Experts of a small language model.
Experts: 48 experts in each of 12 layers, a sigmoid router.
Below are experts of layer 6 (counted from 0) of a mixture-of-experts language model. Rows are named router (the router's row for the expert), gate (a neuron's input weights, with its number), up (a neuron's input weights, with its number), down (a neuron's output weights, with its number) and show model dimensions 0-255. Each number is 500 + 50 x the weight over its row's rms, rounded and kept within 0 to 999. Numbers have three digits each.
Before each expert's rows: a language model's description of what the expert responds to; "comes before" lists some tokens at least twice as common just after its tokens as in all text. This comes from a sample of Wikipedia text that the model never trained on. Tokens count by the router's weight.

# expert 39
Description: Table cell separators. The | between cells inside markdown table rows and semicolons closing list entries, e.g. in election and sports results tables.
comes before: " ", " —", " +", " MPC", " −", " W"
router:455477488457433561522451390447422502480573497554503460584543516507496548574616427402496504489518477476513415421444492468414574491459457416517607506625545436472567508485478534555480551492446457499442540563540410469567563482557398546378457514527539431549487483484428482505481454428514547470537462387583479570408453477528528396536458434554440511457475457430470337507555532537506526532508496548419578541449516535419434482454557460581562531517523519484535508471590426525524472500470434530570534532504616502447535470529464485539529569583511542497460472480456601514497500527511480456526549462530469490567485529495409519495516443536453509472486552509529489451472539521469588514552495470472476420517494456414471508534553517460499518500504561456516493409388512496426550500468413
gate2:530519455463559526425467549593498510545544516470536486474491541507525490465515471433524604505497504464500457538359527503466507499492595552498516434551445537528443550466634500472583472522513551516436550517398439559514491483451507559539581565478559445478541487563549466448432556525485530547453568515560471572538614466509565531538460515591495585516529436477616446526499365591548458465467460512523466445505533486542544478505536469494506402427513486416452466419447479597560480517487530548555485506529443497594573524488460426518486460473595446597586545513500491593507486516432501419495572572573563441493432531507444421496434495505439416465471506453551570471526554529416426472519447478493471450540449452556595530525486478525468445556517557504537535510450621547387516492540521
up2:534448455465511459515507456462472520396416488442517510478452580469437504542486488431502565550514471467514402513448639550418493530495549499486493399543429494539430459397497563548552475441489549565530543535470506489577504580508572530511526399496525535528480498483557427454514607479509503501459448476473470463481544488548530505508479447503538520460484357461581501433480509516497467595483504473503481419486510542533571520421597420433525451507560460581515471451470509478432352454538545570662569434508418456586531509468450422545501536428541460489507580515572508449592426545441532490520520481491396491497473470503534515497544521461453463464610389479552557506504526478443571562634540513458493415544525527539515465475433548563440471516497482464565533468489553557478538556528526
down2:570610528517521507477467493424545491453536523488493537532539467438399522487535539452537488543462499453484510555492487534486466544518514484554489508551429492409476544405470609447397508521460497467423482477519530480459480415422470480537498420488517474447395497457568428439477488541537504493532542449499557501460582477515468391471544464475543525480571492448570477593516464553608471546451461517534439441528512433440543529369596529435569511520500543537529501503455468524493511566517494426616487471469376530607448491467354528423462512481531379480438516506502504597531554550496455496558509485471474411486528547439462505530553628461517449521406489556478623547538466371461482518493522458498485432548572549473459522498436520520533466584541544560486525571480520373484506550472535

# expert 20
Description: Sentence-ending punctuation. Full stops ending sentences or paragraphs, plus contrastive connectors like but and however, and the invisible mark after coordinates.
comes before: " The", "==", " He", " In", " It", "In"
router:478476539565469572462508416521419556450579509502534531584581576503531557582558503345455575467465477585447429480496577450450485566397456432519622497569472431421538490444491484591621544517486510575470597497500432494568498537505486559511448552541497507492518445458469396581503423482497475437521520431553488574433360471523486436540453509599534473478523531522523424531542563416503534434493384520573557584461537511454568457456474559591545510514438430524565544534516477599487545502501483492537467535509513553473577513540486516492568455599504579504514509573558530412482541538565551523581488523508490470498500543490433429511494467507485487493503603465462445431444509502484592492461549455451511443538514506436561489575500475500552488583486490506465504457446420498478496497511494
gate2:472464492536461512549576553561519542484510498542431527439439501487484472607546527511493503504603438527572484491617388511456477530510463501519501468525450464544495471514510487477503441615451471490544561520483431515570577497570556509547553485561504467481511490548520579553519406534438494530487526372536513529537548541530521410546423508543556583456582423414522452459506521494477454420578471636436499563536437512497528546490403401558449501528463505512519516556521481442389457596479469592448503509458485642488498526500438460496530504502615513531492508560353546503430473500454467411444475471571545509597485399480471524514484450462474558428565480462426501499418553510413474484441556531513465567478550497492485514447498507496529577496501545495544447535535384460423448500580557
up2:552497548451495420449487537456453543454523471531523536456500554481574450533509517427544422537540499489493505547445494508558521465549490461485438418400461489526432464540528444508498522507447424457405520481486503512517488403523569383436444518500452468540520516506462464477523437556480417545421458483526466487494511459470531558613486491471474496380635395441523514564499517530451429467520533510393500403544547534427487456386494528485434550503539604525584439536511522491494522557586506520527538526554528590580490454547557508446519643538575488608459593494461447477517542506493502493557462435444511414560566520456523417579581483621466471486529509543486409568455529514588436551405484394536486434474449547525584531462491501465493541504485529458525458598512536492558551527475542
down2:444497606411481480485499495435483491538548419425495511471488403453514461440579457515461529568481480385573507554505571488513457481467488496384473518417497518493482527547467482372523550525486484499527426450498538569409501532503420555484542532506481470600515643580470463413541486441550465547629478560524478434459478543477521440498518503504564598614539497462448492486467484477537506429546506413535583564487513516440479493495447517559481459586569469563486575542506533599495485474583438421549510480482454482515646527492458514377522559547508598521416478552566553449510531466471477455464511499532516469524423573441534414553430501523478596575527569557491475499575531489508537518451521419545507435549527558545471490473512520535504480459537453545522595442498503541585471562444457

# expert 2
Description: Table row pipes, months. Pipe characters opening a new table row after a line break, plus month names inside dates, such as 19 March 1960.
comes before: " ", " \"", " MF", " Total", " DF", " FW"
router:532489525513535580555548393482411518528508453477425494551451478542484561538554477492522545496529483560526437485448544516519481524439480437477480456551549437492513520427564541538519568509506455556440501583448477537564526417565393489484479478524609464519495500533485482494523481513509571462420481447577508568409409529519499456553430410554456458378529483384475482530419496448497535512506385600596473573544516488464416453449564468612546500484394409543479597502573447565566527471451448496541511556451531445535569535522476482501586544571484526457502437544529535453539574509466502561519494407451461476489530528521446468476531471519513456386524517488499472463523567444521622501471556456453559407473478502477483473572575507418437570471551530490377452479509508465450488503587391
gate4:468513469500432468579479526459484499433531481520494546534452389451564444523516493440403512519541559484481459512574525465526518529458502609510458491532570579468508433489467452534431455517515466509484592476502467385438398470492571525440480600497507544446483566518508534468465536493484490630547448534494487569515485419577393516444537441454477564487492535496518475452512565479515367481502533549521460509577420503552496524463428541403447477534521441530428559508488497485516511524551488464415506419537515524580545597393480527481549516581537530583524415576506479506487611534432473423410572421397446525501486443581525552480551441545527540462518425532472535539491524463504431545504507431571547501475425527470515443501492399543419506663486491587446510503495458562491522570580534
up4:554516416525491459484500573628474541615531546460526528423503506549408466554438506463519534544502490477468444525430510542515467518524512511455447461575490516638552416442552478519498518564543490554484493578492496523546521535520503567441427499509567464448469474514475481474523581483546471444509546418472497579474478566457535557545433502491511350605539482587546570581472436584431568624491504424595516483470503530414564544453529448370561504497449522524530471515549549508396554465511526436437396574426574494475475389494541462495467536528467542460492432508429492513512528438410559536558535569612487482485501550457516462532488516481530555589487517466556495442500491492495588547496469498460536481488472548485492425484439568512583467492511494461552551558457644476488460444453451
down4:440514445469390530448525493491493505520547549488509602517470458532431583468423491482461522502500525473513475481561498516554518520576546468545593567504504528455462611461452496580447472458564450533462531489480498356535506417406497524478515525527466508442533527603548525564488502452428481528500539507548480445537474463606471519480439520516424536499460470466596420508446497482470491585579465478414460598514481451461492412475514436416455545465465562402569442403495482484414498548448479543510602488492502493445695508534383460500575518568477494537549476526495462463467483463541446430441525539516542501472522494472420468474473548514484508416545370527560516491463521407483397521513440449509408458529441512557524445521531571573587384513440501561521496540464491499496537443582492

# expert 33
Description: Table cell numbers. Spaces, pipes and numbers inside statistics tables, such as hockey or football scores, plus signs −, +, ±.
comes before: "0", " ", " |", "1", " |\n", "2"
router:428459506518410577474479496469472563539533511508502511516480493466512532497528414433504530449525506536478412490442503535489615495493437488498528441620499512394484512472416496472567512504480485549458611543515408492529494481545450488498505542521577494587522461482512387507500496410622531395545439451543473554366423534418467463463536437615413510426512464468471468543534517448527554499521479532526517557463481575451545479504532441520556489542453411493562618508643424544546502530410421557520534607474546485435563569538452402522541562569429556400474467459496576399544523499552493511531509482514533551436497572473403466532517432498462454470536494508514497494527506493500600495542499497425469428451481482474450464542494503442468503558599540470503495494499463506433595584528443
gate5:530532497440554500425523479573496531486494499521478503432501432463446524465453497546490618548548591526452509564514563486519429464659574480522449502474472460489406484588569585563545474465490556516446510522567436471572585437475439438515390488506383457564494545581501461491484465517585520487421488544494576606555570461419424487548374496522529525452550462450483470469565451485476565453458471470458508562523549550562449488545527492535460530591467486570566475442556509470452501521519534539517549581560512475511522471447476480499426520446399443476593473505408498505549513466449438551433557504548441536506579499450588505538559429498514547476544560445515613510412473526505534489510541432538452526533456492488466398573491558470557486662477488551496517548532550532470577525537502
up5:567497510411436517544495423498550533508533429556531539473477519503467551493567528521545452516574502532466520431531442604508486540512498528531465445447523541499514605552542454517532523490428525582452424424467516358474490385517460537539485520544413429467394575500378508484512552483354361573478541531513485440511559505511498534432474547482462492548463609373483448491474377464566560531565477577502523482505432483542481507493458480450503497479454472573472545540617519468542570519536567497509526456548532492508568500546472517561545581430436433433580550495505618424572478509475462488429495444485419495493517580464514453460501461466505491465498499506538478570448509540486555493553469535495490495466552395520548448466470573475544454588515441480588518466421526390552567541525499
down5:520488474517487519528476496529562574432528494534555497478511459573548480459480483412342568503488527475501468527456466520523466605435475452510472546529491595545558496451552443540548506565455435533440505446560564456495465479517414530455508597534497481501514462451490466549555490443560492470535425538471408472524499530491564437447596514509549454574576591532409452524591478566510482459585475595470542421431515570526564514575545504492523516495495486588516405459509356554556520472505516478565439474435548589571303505451493434452523513451523495441502552462541471572473453493550492488456499592429421533551487479458496537588450415422531501575433417454438463455545523531522548459484574416477510535483464551485534507493470493557570553531507474453516519385501435521547554472482538

# expert 36
Description: Biography role words. Person descriptors and career terms in biographies and sports articles, e.g. politician, footballer, professor, career, plus the en dash in season ranges.
comes before: ":", " of", " in", "19", "\n", "==\n"
router:496422565514490509523428416522418513521586448483512474553507456529463594549496447457508545549461537554533412429436533485488570517523456448508554529552537428458438499494525501558508561489432493604459550586451459475562536484552433509417442525564537501611457393516470469470587396495538493449527446414588460543475472489512405487578482454609374473434536478518456375526455614560495548544506496575478611488477509595487528453490418478552546544501477404516500578470500458594515427532532490510505533501464537502466614485576458543526531502556474527497477500561488526448517501504563489519507502490460458467392527536493449461568511520474487418500566434493446491389483539397459501470462522494345524487470415564527524471548498508504560468526492503522435488508442423527442520572512446
gate1:582537476544565574567530502536488465391490490509467569529486474595453426549559531479495521490477514485490447510482560584494461501527463443610458491382459572486462575406570549489447424477520477600468509470587469522516623528499521402441476490460528575444487481421422485389476525521563489545467509622467509447515608411485506583433505498554451459520532519469524466479503441521441508460580481525509540431466525514492485488453511624469482549520514476450557500512424548469426482479541476521424460442487551585459519544544549484439518389504430504478468517439498487555598528474513537548477522568488488472525518572483591457488602592488449476464492588482580609559416486517426565551526571566528561536505537523549461505550532424379576551522517565508469510415455533505509452537511472
up1:562538520530503498430515467464466509487481513495408495348454497578533457475505524425523467406495497532461497513473525494506434539473417530481488523483595469511479510513557532558519484563454486515590584492421556510468494628512472501390516440540504469395473519547482526503455378490522456531577427548457525467432524460530438434499532519497548424537543528465413506486444507560534448575547474629564520493591526440526484484447520557493461527484598571430630439526515502548419618544522527583476452557473531523524561529402474501441493504502448518505477479477434468492561472571465585460509592541512498530509441496519541495505579565555541570607518514470529398546579453543494494503522524379482510447545479574506512547575464444534538394442490499394445516489483544495636454512485442
down1:439433494559443447514513626476548489484529513517520375451465488503428453453503481555416509485478596481511500590528526430475522430472546468447558551436465568594519497490409523464476587515406514511533453543418488575526529439494496545450452503538542554457443459510518610456474460496491418499505490517492500515506486499486559515581550531549532492615511646471465492513446594626471444542497542526639490380530512493488506506471507591509519489485607513437395556510491437566408590483475450499554461468482458432489415475381521593434517447492422525446456473587561466438512537590531494540529496539416514519464517553458506467459478531546520505540508431414496483527564486479463387496507531504472494500520434596538536523475454476465543462512443502513551515541540556422540569552531416

# expert 10
Description: Line breaks after headers. Line-break tokens ending headings, list items, infobox fields or parenthesized dates, such as ====Cricket====, First baseman, (asst).
comes before: "-", "|", "The", "===", "In", "=="
router:453506537557443505490472443455449548540536455582503509542487449511487536549550501488520619444484447573510466375441535500476552548424505390506586500559610470430486534479474483553520485490469463567549551570517495450499615427584484519532501457574540539485467417528528457537518386501498586498489474466547496589504486483455473447530471516538443467416554421488489446488503583444445580510481488603417531540535449627416518459435494455480506574554459426554468490433554499517554512500374483520502546629470463496452587476519473551476564518534431554517588460535548599431518480494553522484474515448507531562480559572518469445511469476506425535472549454586434454450448564527465583492455566400417437439460469511478434469537462482510516526496550446439426445502468473482413546519528411
gate2:494552406529422487501467519461522509542464472548551495464415536481372554468528554463499556537579554506500496474541465508486508523493422480492521554540599415560546533414614579497436479521524567477473543537482547567470402606510619579503567521507497506470495469473484573576548473511429509489488596509549502520415501500458417524461503587507450486491489516454467491422538515578416498456475502583453498415518475520445413511478455547545514519493592418554502418426508636504528526427416509497579528576526417460560540448511440502458524541516523548408472413487508506493468477515439426497449502530415563409511505572454407531513456575448506468547454533462503438524492547511553480369534518436460591542534492475497653501508478468504490527521477435546549494443531546602518459467416506
up2:552456539534549520533527420501504432546488441547504429433443552505403545507466522506522524538465467523628509499460533416492539486438479488541480539400456440434498519463434458516470486508489576537508516598508485590535495480543410529455477383446426570418501481443535533467565535392589465510475479537476433384509430459476465514416507447495476492620586505502465481433501522450468511463586442501538424430531502506544479391501564492486533552435460434494522584591536450585512555390459437579491558512480499505419509555488628539506529496505453476471501553400518476482429474533522451548455390497475460520600550501498507594519499441499539507509411620449427484539620483495487503483513530520589541488510462543576492535560536441538562466483451489505492475505415493514559538447597482
down2:505344527506503520467591607522550564434446543460457431520543540468576388424438482549554537518507490576511467526598493555456497350523479486518468491521486515569565565510517616503529554518527617489502491490498515409507525493444481468454485536508600538460496522555475516522458440485507457480467482575483545584434553460464548496502548328549538514512516516640468504469481496538464459571550475498556550527524514474600563610468462615530446514497522539475439536431455476506516421500572402477504480553440527555420512528519474471473503448446572432464401434497573420448458521564441457423553510542473466503490496536530496503442499496484480514487416481543507496444508466426456504485495445451505474487520477553477476375550556449544407479410526517488528403443574434499513482497546543